Experts of a small language model.
Size: 8 layers, vocabulary 4096.
Training: a variant of SOAP for the experts, 364M tokens, 6099 steps.
Below are experts of layer 2 (counted from 0) of a mixture-of-experts language model. Rows are named router (the router's row for the expert), gate (a neuron's input weights, with its number), up (a neuron's input weights, with its number), down (a neuron's output weights, with its number) and show model dimensions 192-255. Each number is 128 + 24 x the weight over its row's rms, rounded and kept within 0 to 255.
Before each expert's rows: "gets" lists some tokens that make up at least twice as much of what it gets as of all text; "comes before" lists some tokens at least twice as common just after its tokens as in all text. This comes from a sample of Wikipedia text that the model never trained on. Tokens count by the router's weight.

# expert 27
gets: ".", " |", ",", "–", " |\n", ";"
comes before: " ", "|", "1", "2", "0", "-"
router [ 89 137 110 151 127 128 107 109 163 107 135 119 105 124 108 164 145 114 159 144 150 128 123 126 126 120 136 144 125 143 130 134 126 106 142 106 141 105 141 108  88 112 138 118 132 122 131 130 139 127 118 162  77 119 170 116  77 107 120  98 134  79 153 144]
gate0 [129 113 102 108 115 158 133 150 142 159 151 106 197 135 125 136 123 109 107  96 124 110 145  88  94 119 154 197 136 148 129 131  95 149 131  85 116  95 115 112 156 164 107 107 183 155 105 112 100 181 119 142 110 140 111 122 106 119 143 115 144 159 158 112]
up0 [127 136 103 116 127 130 163 108 105 130 143 122 132 175 130  73 130 115 139 161 128 171 136  83 167 184 108 128 123  96 102 114 145 131  91 130 134 110 159 125 120 113 136 161 127  92 165 123  80 137 102 132 152 148 130 126  93 159 136 101 153 138 128 159]
down0 [134 131 128 104 158 161 110 118 145  98 140 119 123 138 128 113 142  88 157 106 165 145 106 115  97 128 118 108 132 145 129 160 110 118 159 147 117 134 129 167 108 124 145 134 144 101 114 145 167 130 154 152  98 154  96  77 105 144 125 120 119  84 173 138]

# expert 41
gets: ",", ".", ".\n\n", "),", ")", "\""
comes before: " The", " and", "==", " In", " the", " he"
router [126 157 124 121 119 122 105 112 170 122 109 113 129 105 104 159 142 160 138 160 128 140 106 118 126 136 147 145 145 129 144 132 117 127 137  99 137 120 144  84 103 144 145 135 116 131 145 116 134 172 112 141 127  89 144 125 104 115 123 102 182 103 148 125]
gate0 [122 144 176  89  97 129 119 146 154 146 135 134 146 155 118 161 123 174 133 135 114 127 142 100 127 144 152 145 131 134 181 112 103 114 105 131 114 102 125  93 128 123 116 120 137 119 117 126  86 130 139 104 130 110 130  77 130 142 130 123 147 122  97 133]
up0 [146 112  78 134 104 197 161 100 102 144 121 118 129 109  86 137 114 113 158 153 127 121 158 117 167 115  76  99 121 124  92 152 134 120 130 103 136 117 145  97 143 130 127 119 106 128 103 123 184 140  94 146 104 121 130 137 149 141 132 153 149 106 128 159]
down0 [117 103 104 163 164 140 157  94 153 140  97 136 161 137 121 120 133  90 150 173 100 110 105 118 106 161 128 134 132 105  88 109 137 152 154 145 119 107 122 117 118 135 153 124  94 128 158 149 138 131  81  93 186 134 149 163 164 139 126 159 119 113 166 158]

# expert 45
gets: " in", " of", " for", " In", " at", " on"
comes before: " the", " ", " a", " his", " their", " York"
router [ 90 159 126 170 129 147 114 128 123 139  77  84 121 134 105 140 136 157 182 145 159 125 108 131 159 114 125 142 120 130 172 133 105 109 136 121 155 128 159 121 104 130 116 138 136 115 105 147 165 131  87 165 100 145 147 110 133 121 128  94 111 101 173 145]
gate16 [155  82 124 159 144 186 133 127 103 129 106 133 131 130 113 135 171 116 162 134 149 124 130 138 166 135  89 140 124 114 115  79 128 117 144 167 139 139 135 124 103 105 149 157 152 126 152 161 134 169 113 140 116 131 125 127 150 137 143 143 106 135  92  48]
up16 [114 101 132 130 134 105 161 131 109 103 119 117 148 133  91 129 108 124  87 133 119 116 129  80 148  86 116  82 120 110 166 121 126 122 135 134 116  84 141 129 124 178 166 140 186 128 131 144  93 161 146 130 138 118 169 164 110 155 120 161 151 118 132 129]
down16 [149 112 128 122 118 108 122 121 187  95 181  83 113 103 158 155 149 100 115 153 142  99  92  94 127 143 162 143 122 143 153 143 141 122 156 139 119 127 111 122 140 126  87 107 115 120 155 161 108 127 138 103 115 187 119 136 182 153 151 168 135 121 182 113]

# expert 34
gets: "s", "as", "es", "ers", "7", " S"
comes before: ",", ".", " of", " and", " in", ".\n\n"
router [124 130 149 126 179 135 121 146 130 124  80  94 137  97 125 125 100 144 154 189 161 162 107 117 116 141  83 166 115 176 131 141  98  89 124  67 120 116 185 109 113 150 138 124 114 141 131 136 137 145 145 153 107 137 136  56  81 133 167 101 119 119 144 111]
gate0 [147 101 107 113 129  84 179 108 124 126 153 118 101 113 162 125 118 144 146 139 121 103  92 113 172 109 142 108 146 134 123 159 153 100 111 179 153  99 137 161  80 142 121 138 121 136 133 176 152 127 144 147 130 148 175 165 114  90  89 103 152 160  88 154]
up0 [119 139 161 155 107 101 158 124 103 114  99 146 119 138 112 139 130 117 165 109 129 168 121 131 144 101 158 115 157 129 141  73 111 124  90  60  90 103 106 174 105 139 128 150 117 107 141 178 135 147 177  82 165 107 125 131 155 135  83 126 129 182  88 149]
down0 [144 105 151 135 140 119 123 113 114 143 127 121 162 160 164 165  72 117 136 117 161 168 149 138  58 126 123 126 112 134 111 132 142 127  91 144 109 138 145 123 131 123 127 117 131  91 175 131 128 120 138 125 128 173 146  72 141 118 145 105 119  96 111 121]

# expert 21
gets: " ", "1", "2", " |", "0", "3"
comes before: " |", "0", "1", " |\n", "2", "3"
router [132 141 163 150 177 131 119 118 120  85 101  90 109 140 130 145 112 112 152 131 154 157 122  98 108 122 117 110  72 155 155 152 111 120 155  92 151 172 159  94 123 125 126  93 106 108 140 105 130 134  99 173 108 117 148 105 105 125 140 101 125 105 154 136]
gate12 [157 117 142  94 100 144 128 133 101 108  84 144  99 107  78 116 163 114 124 143 127 106 103 116 106 120 169 156 138 141 134 119 132 121 113 123 127 137 110 163 118  78 175 130 122 164 133 170 171 172 142 143 135 104 125 141 127 146 131 105 123 157 124 135]
up12 [140  94 146 138 143 140 105 112 153 145 109  79 136 124 149  92 117 144 130 146 114 130 109 140 189  97 148  76 175 120 114 146 107  82 136  69 128 124 139 141 117 100  98 141 147 112 156 147  84 121 129 137 125  74 101 131 133  95 114 134 134 124 139 128]
down12 [141 121 147 105 103 164 138  86 130 129 148 109  83 109 155 135  69 135 111 132 111 103 103 166 140  98 125 134 126 146 101 125 118  91 149 142 117 109  76 125 143 156 100 125 123 124 138 118 183 141 106 130 141 116 156 162 126 130 124 127 121 106 176 168]

# expert 43
gets: "ing", "ed", "s", " of", "es", "ers"
comes before: " the", " to", " in", " a", " of", ","
router [114 130 133 134 143 127 145 118 141 142  85 122 131 123 105 162 100 151 151 139 150 140 100 117 151 154 103 124 116 153 134 168  95 126 112 100 118 121 132 118  88 130 121 128 141 112 185 172 111 151 130 153  91 112 159  76  70 140 132  98 112 114 120 176]
gate0 [129 134 181 157 110  92 155 109 103 121 130 128 143 120  97 121 114 177 180 160  86 134  97 168 148 102 119 114 129 103 105 122 142 125  95 127 118 112 112 123 146 136 142 143 100 132 123 150 157 110 126 129 114 102 144 146 123 171 129 138 160 111 131 144]
up0 [143 157 126 129 108 117  98 157 136  98  80 132 174 105 129 118 162 134  91 102 114 138 113 134 114 157  91 102 128 105 110 147 154 110 128 128 151  71 168  98 104 143 142 102 112 165 125 113 147 146 146 178 165 111 111 115 122 182 125 168 116 111 134  76]
down0 [112 138  96 143  83 149 131 126 114 147 144  82 108 159 135 132 137 133 147 122 124 120 139 147 113 118 168 169  98 119 117  90 137 124 123 171 138  95 134  77 100 116 130 134 108 133 112 116 109 147 119 178 103 138 144 146 111 107 114 133 141 170  93 150]

# expert 11
gets: "ed", "ing", " to", "ated", "ted", " with"
comes before: " to", " the", " by", " in", " a", " that"
router [116 137 150 102 114 106 138 129 132 112  89  84 137 123 138 134 112 153 164 113 159 148 131 124 147 180 133 145  92 159 146 130  67  95 137 131  94 129 152  78 129 141 154 141 147 165 151 141 130 116 128 152 115  96 129 124 135 158 151 102 128 102 126 112]
gate0 [133 143 122 137 153 123 173 123 172 113 112 113 153  92 107 123 120 124 125 127  94 167 142 126 109 158  79 145  94 115 164 118 138 162 111 128 117 172 154 180 109 146 132 150 176 154 109 148 119 148 126 204 110 137 154 100 150 134 131 125 117 148 158 138]
up0 [129 109 141 124 141 151 137 140 104 121 134 150 147 124 136 163 146 149 134 115 135 124 159 137  86 154 152 119  47 155 121 133 124  97 128  98 138 126 134 150 106  85 172 139 103 147 149 122  86 122  93  96 121 116 119 144 115 146 142  70 132 123 155  91]
down0 [140 119 157 149 116 150 135 131 184 134 131 121 145 120 127 162 100 161 123 120 112 175 167 136  84 156  82 198 103 148 101 132 134 124 109 143 136 130 131 174 182 144 129 158 148 137 108 148 128 107 118  99 123 128 107 122 151 125 154  96 130  86 116  75]

# expert 33
gets: " ", "2", "1", "–", "3", "9"
comes before: "0", "1", "2", "9", "8", "3"
router [139 182 116 133 153 117 107  99 143 125 133 112 107 131 130 137 118 158 135 125 130 149 110  98 142 134 139 140 141 165 156 122  98  93 167 117 112 138 145 103 127 131 124 115 148 121 130 129 169 122 130 154 109 149 166  99  95 132 133 106 125  85 128 104]
gate12 [108 178 151 143 119  97 105  99 160 122 158 141 148 132 113 141 156  97 139 177  96 109  97 162 132 124 147 162 140 113 128 139 124 125 102 128 155 128 114 150  98 132 115 168 108 115 113 152 151 105 126 114 117  99  99 114 104 142 141 142 122 117 155 128]
up12 [111 104  90 155 122 112 136 155 115 165 129 113  77 164 129 176 126  94 123 111 184 136 149  90 138 106 148 154 178 126 128 126 111 143 100 137 106 139 129 151 133 143 125 100 169 140 173  59 133 144 156 169 158 136 120 167 168 132 166 153 131 146  95  92]
down12 [181 152 112 113 139 114 143 135 152 118 123 149 119 140  97 155  95 141 150 159 174 165 123 142 151 145 172 104 154 140 108 136 140 115 134 121 155 121 141 144 158 172 102 148 111 119 115 149  99 129 163 115 116 143 162 136 152  92 121  99 173 145 118 139]

# expert 20
gets: " |", ";", ",", " -", " –", " at"
comes before: " ", " —", " N", " L", " A", " B"
router [ 95 155 143  91 163 141 127 130 119 146  97 105 145 102 112  81 170 101 167 137 166 147  95 104 159 134  97 134 136 153 156 144 129 120 134  94 128 112 159 117 131 149 161 132 127 147 139 123 128 111 114 158 113  88 147  49 129 118 150  99 175 100 160 150]
gate0 [113 119 130 128 150 144 146 133 133 138  88 107 108 153  97  73 140 121 117 128 170 165 111 119 114  83 142 117 104 136 144 146 128 143 118 112 150 144 104 116 141 178 112 120 137 199 134 107 124  94 123 169  94 121 104 107 136 180 138 132 110 123 114 137]
up0 [160 130 127  92 116 110 100 111 133 196 117 117 131  89 109 118 110 156 129 122 119 160 112 151  79 126 122 150 140 114  95 138 133 125 109 126 122  87  95 108 140 127 134 148 105 117 143 146 133 107  90 109  99  99 156 143 130 150 146 173 150  87 122 137]
down0 [116 122 110 186 107 137 113 165 145 141 144 152 102 138 142 105 118  87 117 113 114 177 130 124 130 156  92 141 131 110  67 130 141 116 111 140 134 151 139 152  99 114 135 101 147  95 106 134 120 121 133 126  97 127 168 127 129  83 148 122 146 120 164 114]

# expert 12
gets: "i", "ic", "it", "ian", "at", "ia"
comes before: ",", " |", "\n", " (", " and", ".\n\n"
router [ 86 107 101 165 163 166 121 162 157  88 125  86 103 102 112 185 164 118 141 164 141 122 111 111 114 139 140 101 116 131 136 145 123 131 125 103 136 126 155 113  91 125 107 117 127 104 148 143 133 124 105 118  80 112 117 126  78 141 132 116 137  95 136 161]
gate0 [106 130 197  74 124 135 153 151 169 108 132 135 113 135 125 129 158 150 145 181 124 106  77 102  96 122 132 163 110 117 109 110 144 156 116 166 112  78 149 125 104 144 138 128 144 143 132 127 115 120 129 121 161 165 138 104 113 124 165 146 149 112 115 139]
up0 [134 151  99  75 142 137 152  73 167 172 161 113 110 100 172 131 122 139 101 112 133 167 142 148 149 109 112 122 129 129 133 143 133 107 143 142 157 125 140 149  82  93 123 107 122 118 120 147 154 162 141 136  99 105 139 121  91 133 118 110 152 163 131 116]
down0 [133 151 128 119 175 167 110 123 101 104  77  91 166  94 119 109 121 173 114 141 133  71 111 121 137 187 155 129 120 100 164 162 147 106 115 127 100 115 173 159 100 133 140 121 111 162 147  95 122 123 142 130 197  94 102  86 144 146 139 115 159  83 123 116]

# expert 26
gets: " of", " to", " in", " by", " and", " with"
comes before: " the", " a", " his", " an", " its", " their"
router [ 84 177 131 149 114 149 116 128 145 112 117 105 131 130 119 151 120 156 169 154 182 167 100 137 156 152 147 127 109 145 123 148 100 109 120 132 162 139 160  97  87 201 133 126 137 132 132 168 136 148  99 119 113 114 134 110 103 149 141 109 129 130 142 161]
gate16 [118 129 127 130 104 136 112 118 112 170 154 145 109 120 117 127 117 143 131 151 156 148 119 140 118 118 110 168 141 186 124  67 119 113 148 120 137 132 119 126 159 100 157  73 107 130  98 157 102 137 128 142 122 158 137 139 111 138 115 160 126 130 129 161]
up16 [ 97 114 194 151 109 111 123 148 138 179 128 104 133  74 139 102 172  88 137 131 121  99 160  64 115 147 145 110 124 173 129 119  81  98 128 165 154 151 102 107 149 128  98 125 148 105 119 112 128 104 152 106 103 112 136  93 104 142 123 131 152 143 125  91]
down16 [125 108 140 136 151 177 100 155 125  97  93 121 130  92  91  99 139 132 173 112 147 101 131  86 121 130 114  87 125 190 114 117 133 135 116  67 102 144 104  88 146 126 118 135 157 108 150 106 112 120  94 124 123  90 143 131 111 126  67 139 159  99 125 143]

# expert 28
gets: "0", "ly", "ie", "1", "9", "5"
comes before: "0", "1", "2", "6", "7", "5"
router [ 74 140 118 172 159 159 100 118 178 115 101 118 108 120 129 143 120 127 142 185 157 125 109  95 161 151 138 136 108 152 158 130 134  85 129  94 122 168 142 131 107 138 138 117 138 143 138 125 130 135 119 141 108  93 142 110 113 158 128  90 135 124 139 138]
gate0 [110 137 147 141 104 133  80 113 102 109 106 129 147 146 129 135 154 146 128 141 158 139 102 175 144 114 142  91 114 131  82 112 157 102 123 128 154 131 114 116 113 131 153 125 159  93 119  97 118 122 139  78 111 149 110 135 113 113 135 115 143 138 119 139]
up0 [147  85 123 108 110 143 144  99 120 116 135 146 143 103 168 120 164 150 141 113 143  76 121 126 123 103 139 159  89  86 129 146 130 165 129 105 131 168 153 171 115 122 114 113 165 101 109 144 110 159 174 102  91 130 113 134 124 156 151 145 127 133 136 108]
down0 [101 151 118 122 115 147  96 138 147 166 163 158 166  98 157 137 123  82 133 112  63 130 113 149  64 135 110 122 143 127 109 129 107 131 125 142 103 126 115  88 107 139 135 124 100 100  94 125 144 114 136 164 129  88 150 109  95 107 152 128 169 120  97 140]

# expert 25
gets: "ation", "ion", "y", "ment", "or", "ure"
comes before: " of", ",", " in", ".", " to", " and"
router [ 71 131 146 178 152 151 113 145 145 142 119 131 138 124 118 152 128 178 131 166 122 122 105 127 138 130 106 139  99 139 144 143 102 124 142 105 143 156 129  96  91 151 181 109 186 136 168 144 129 175 145 130 111  86 158  98 112 128 128 129 103 115 110 167]
gate0 [135 115 143 177 104 113 164 113 103 139 118 113 130 122 137 136 143 149 115 131 132 120 157 188 100 147 152 115 140 148 129 149 165 106 120 147 138 125  92 101 131 129 159 101 153  93 150  97 101 178 147 128 149  93 112 118 123 113 112 170 163 152 106 154]
up0 [124 163 100 122 135 107 126 137  95 111 133 168  91 132 119 123 107 156  86  98 145  96 123 116 160 168 107 117 141 126 128 108 164 103 119 121 126 103 122 112 139 114 123 160 129 132 161 134 141 122 119 105  94 120 107  72  81 111  92 142 129  69 120 142]
down0 [ 84 123 117 140 169 112 128 138 129 139 141 114  98 148 153 111 153 114 187 144 137 181 147 127 126 154 109 155 101  77 106 121 138 165 138 154 100  96 134 153 154 153 108 105 133 124 129 184  98 139 146 137 105 176  91 143 149 149 121 112 141 114 114 114]

# expert 1
gets: ":", "|", "-", " |", " by", " •"
comes before: ":", " ", "ed", "s", "ing", " by"
router [115 155  88 140 111 125 101  99 119 104  86 140 149 127 110 153  89 125 123 148 163 121 118 130 155 143 122 112 120 161 133 123 137 107 163  94 105 155 142 124 108 146 146 112 150 121 157 115 122 164 110 160 137 133 125 130  90 161 176 102 148 130 136 128]
gate0 [ 97 150 109 123 111 128 113 133 199 134 153 118 104 104  95 165 102 138 142 168 116 125 139  99  90 154 158 104 115 189 108 160 132 128 141 113 131 137 103  90 113 146  98 153 116  90 175 116 103 115 129 156 146 130  90 105 123 177 130 143 130 143 124  74]
up0 [ 99  58 107 120 109 108 135 144  93 153 124 123 155 138 121 156 140 128 160 179 125 117 122 137 192 135 104 138 141 115 121 127 147  80 156 138 134 126  78 158 121 135 144 107 116 109 102 111 131 144  92 159 109  94 162 118 115 133 136 126  85 131 172 160]
down0 [132 147 115  96 127 130 132 156 148  88  79  99 102 134 116 119 151 142 139 108 146 160 110 127 154 148 126 102 153 141 155 110  97  99 160 152 128 156 144 137 128 107 101 130 151 114 114 135 116 155 151 122 132  67 155  66 127 140 142 184  95 131 100 101]

# expert 7
gets: "\n", " |", " |\n", " (", ")\n", ".\n\n"
comes before: "-", "|", " ", "==", "The", "==="
router [106 176 129 127 148 153 107 111 128 129 104 124 106 118  91 129 120 109 139 134 144 141  80 120 148 113 124 150 109 153 173 147 132 119 171  75 121 142 134 121  59 124 117  84 123 145 162 116 127 118 115 128 105 112 128  85 108 111 126 136 161 131 128 125]
gate0 [142 153 170 134 147 156  99  96 104 132 133 140 112  84 124  72 153 147 110 118 151 161 128 148 145 131 151 118 144 146 166 125 125 145 101 130 177 136 136 131 114 109 142 157 127 109  75 108 130 124 197 159 100 111 135 119 140 131 127 127 157 160 118  82]
up0 [107  79 111 145 127 179 130 170 114 160 164 128 107 121 155 148 149  89 120 101  95 143 145 146 127 108 131 146 121  96  91 124 104 116 164 128 118 177 118 133 112 148 144 145 151 120 100 137 143 103 108 146 161 136 129 137 105 155  94 109  94 121 122 140]
down0 [147 164 105  65  79 134 105 122  72  96 103 129 108 105 121 117  79 148 126 104 170 165 132 123 143  94  88 143  82 145 132 185 111 122  93 160  89 141 156 104 131 104 147 118 110 132 136 128 174  85 144 127 153 118 162 146 117 146 125 106 177 131 142  99]

# expert 36
gets: " (", " ", "\n", " \"", " |\n", "("
comes before: "1", "2", "-", "|", "S", "born"
router [112 155 125 120 156 136 128 118 157 116 108 100 115 106 128 133 151 112 133 139 121 165 109 119 158 152 105 115  92 122 138 152 121 111 156 101 118 106 144  79 107 109 129 110 120 138 134 108 189 162 106 137  87 127 122  92 128 123 147  81 146  95 169 136]
gate0 [148 127 116 134 152 126  67  96 142 120 108 155 140 152 125 160 151 149 168 158 135 118 144 160 121 105  99 150 160 124 112 114 105  74 108 106 157 129 100 105 120 113 109 151  77 139 126 148 154 135 157 134  80 117 110 119  91 144 127 111 118 147 122 128]
up0 [134 109 104 143  94  88 102  99  94 116 112 127 109 117 124 157 141 109 124 127  96 118 167 136 120 125  83 125 134 165  85 108 129  94 135 154  64 137 160 135 133 152 125  89 137 137 157  83 126 169 106 103  75 148 157 119 116 105 143 135 150  85 110 136]
down0 [120  96  94 135 107 107 100 148 116 134 119 123 104 102 125 111 119 107 123  91 107 145 137  92 122 119 140 125 122 178 131 121 154 160 156 110 100 119 160 142 113 151 175 160 196 104 122  96 135 102 123  98 110  93 135  87 114 136 146 152 169 109 125 115]

# expert 15
gets: "9", "0", "8", "7", "1", "6"
comes before: "0", "7", "8", "6", "9", "5"
router [ 84 150 144 137 147 136 126 135 143 133 124 120 108 100 131 138 142 154 161 153 130 126 125 133 135 173 115 158 104 176 157 148  95  89 144  87 109 159 158  82 140 120 141 104 108 134 123 133 155 152  95 140  99  76 147 111 125 151 128 126 140 111 155 132]
gate0 [115 110 121 176 159 123 137  93 136 141 136 137 136 140 126 119 140 119  97 128 146  80 139 167 154 159 128 116  87 132 101 109 149  94 124 126 133 129 126 115 143  82 101 122 109 120 123 104 175 109 147  83 110 127  90 125 126 145 152 124  88 138 149 141]
up0 [133 100 192 129 143  92 173 131  92 148 133 130 112 167  85 116 156  99 127 161 163  91 134 127 133 114  99 129 105 126  74  89 133 119 100 104 138 173 102 129 128 123 125 122 159 130  89 107 110 105 115 114 166 151 118 146 134 145 103 121 134 124 157 123]
down0 [116  84  99 125 105 132 121  79 164 159 141 105 131 108 130 135 126 131 130 133 120  99  72 121 170 116 147 120  87 102 107 122 171 146 139 120  86 105 119 151 138  83 128 107 123 140 122 127 146 141 110 145 111 116 126 139 150 111 126 126 109  97 107 128]

# expert 17
gets: " ", "-", " was", " is", "|", " are"
comes before: " a", "1", "2", " an", " -", "The"
router [117 167 115 121 146 110 123 140 149 110  93 126 103 124 113 115 127 124 152 164 152 170 114 115 154 129 127 142  62 136 155 130  96 118 154  84 138 156 167 124 122 133 117 116 119 110 129 169 127 150  94 139  67 111 158  86 100 137 146 116 168 101 123 128]
gate0 [106 101 121 119 137 134  85 128  96 141 146 127 107  96 152 140 142 108 143 153 108 127 118 124 148 156 106 119 136 168  96 142 108 117 102  68 138 153 117 125 125 117 115 127 119 117 135 134 129 166 166 184 128 126 116 163 202 123 114 161 121 123 119 108]
up0 [121 136 159 122 123 135  84  81 134 120 150 127 125  93 131 128 108 129 171 127  83 182 135  84 151 122 147 121 105 131 134 153 144 167 119 178 113  93  98  81 128 103 111 153  99 131 122 108 134 121 144 127 103 147 115 110 120 132 100  68 158 140 115 132]
down0 [139  82 149 117  99 141 122 179 151 112 145 103  94 118 116 110 148 154 141 111 129 136 166 118  98 125 139 118  99 108 147 135  81 147 154  93 124 138 128 140 174 113 121 120 123 148 144 153 152 138 157 134 120  81 168 119 136 106 102 179 126 140 165 123]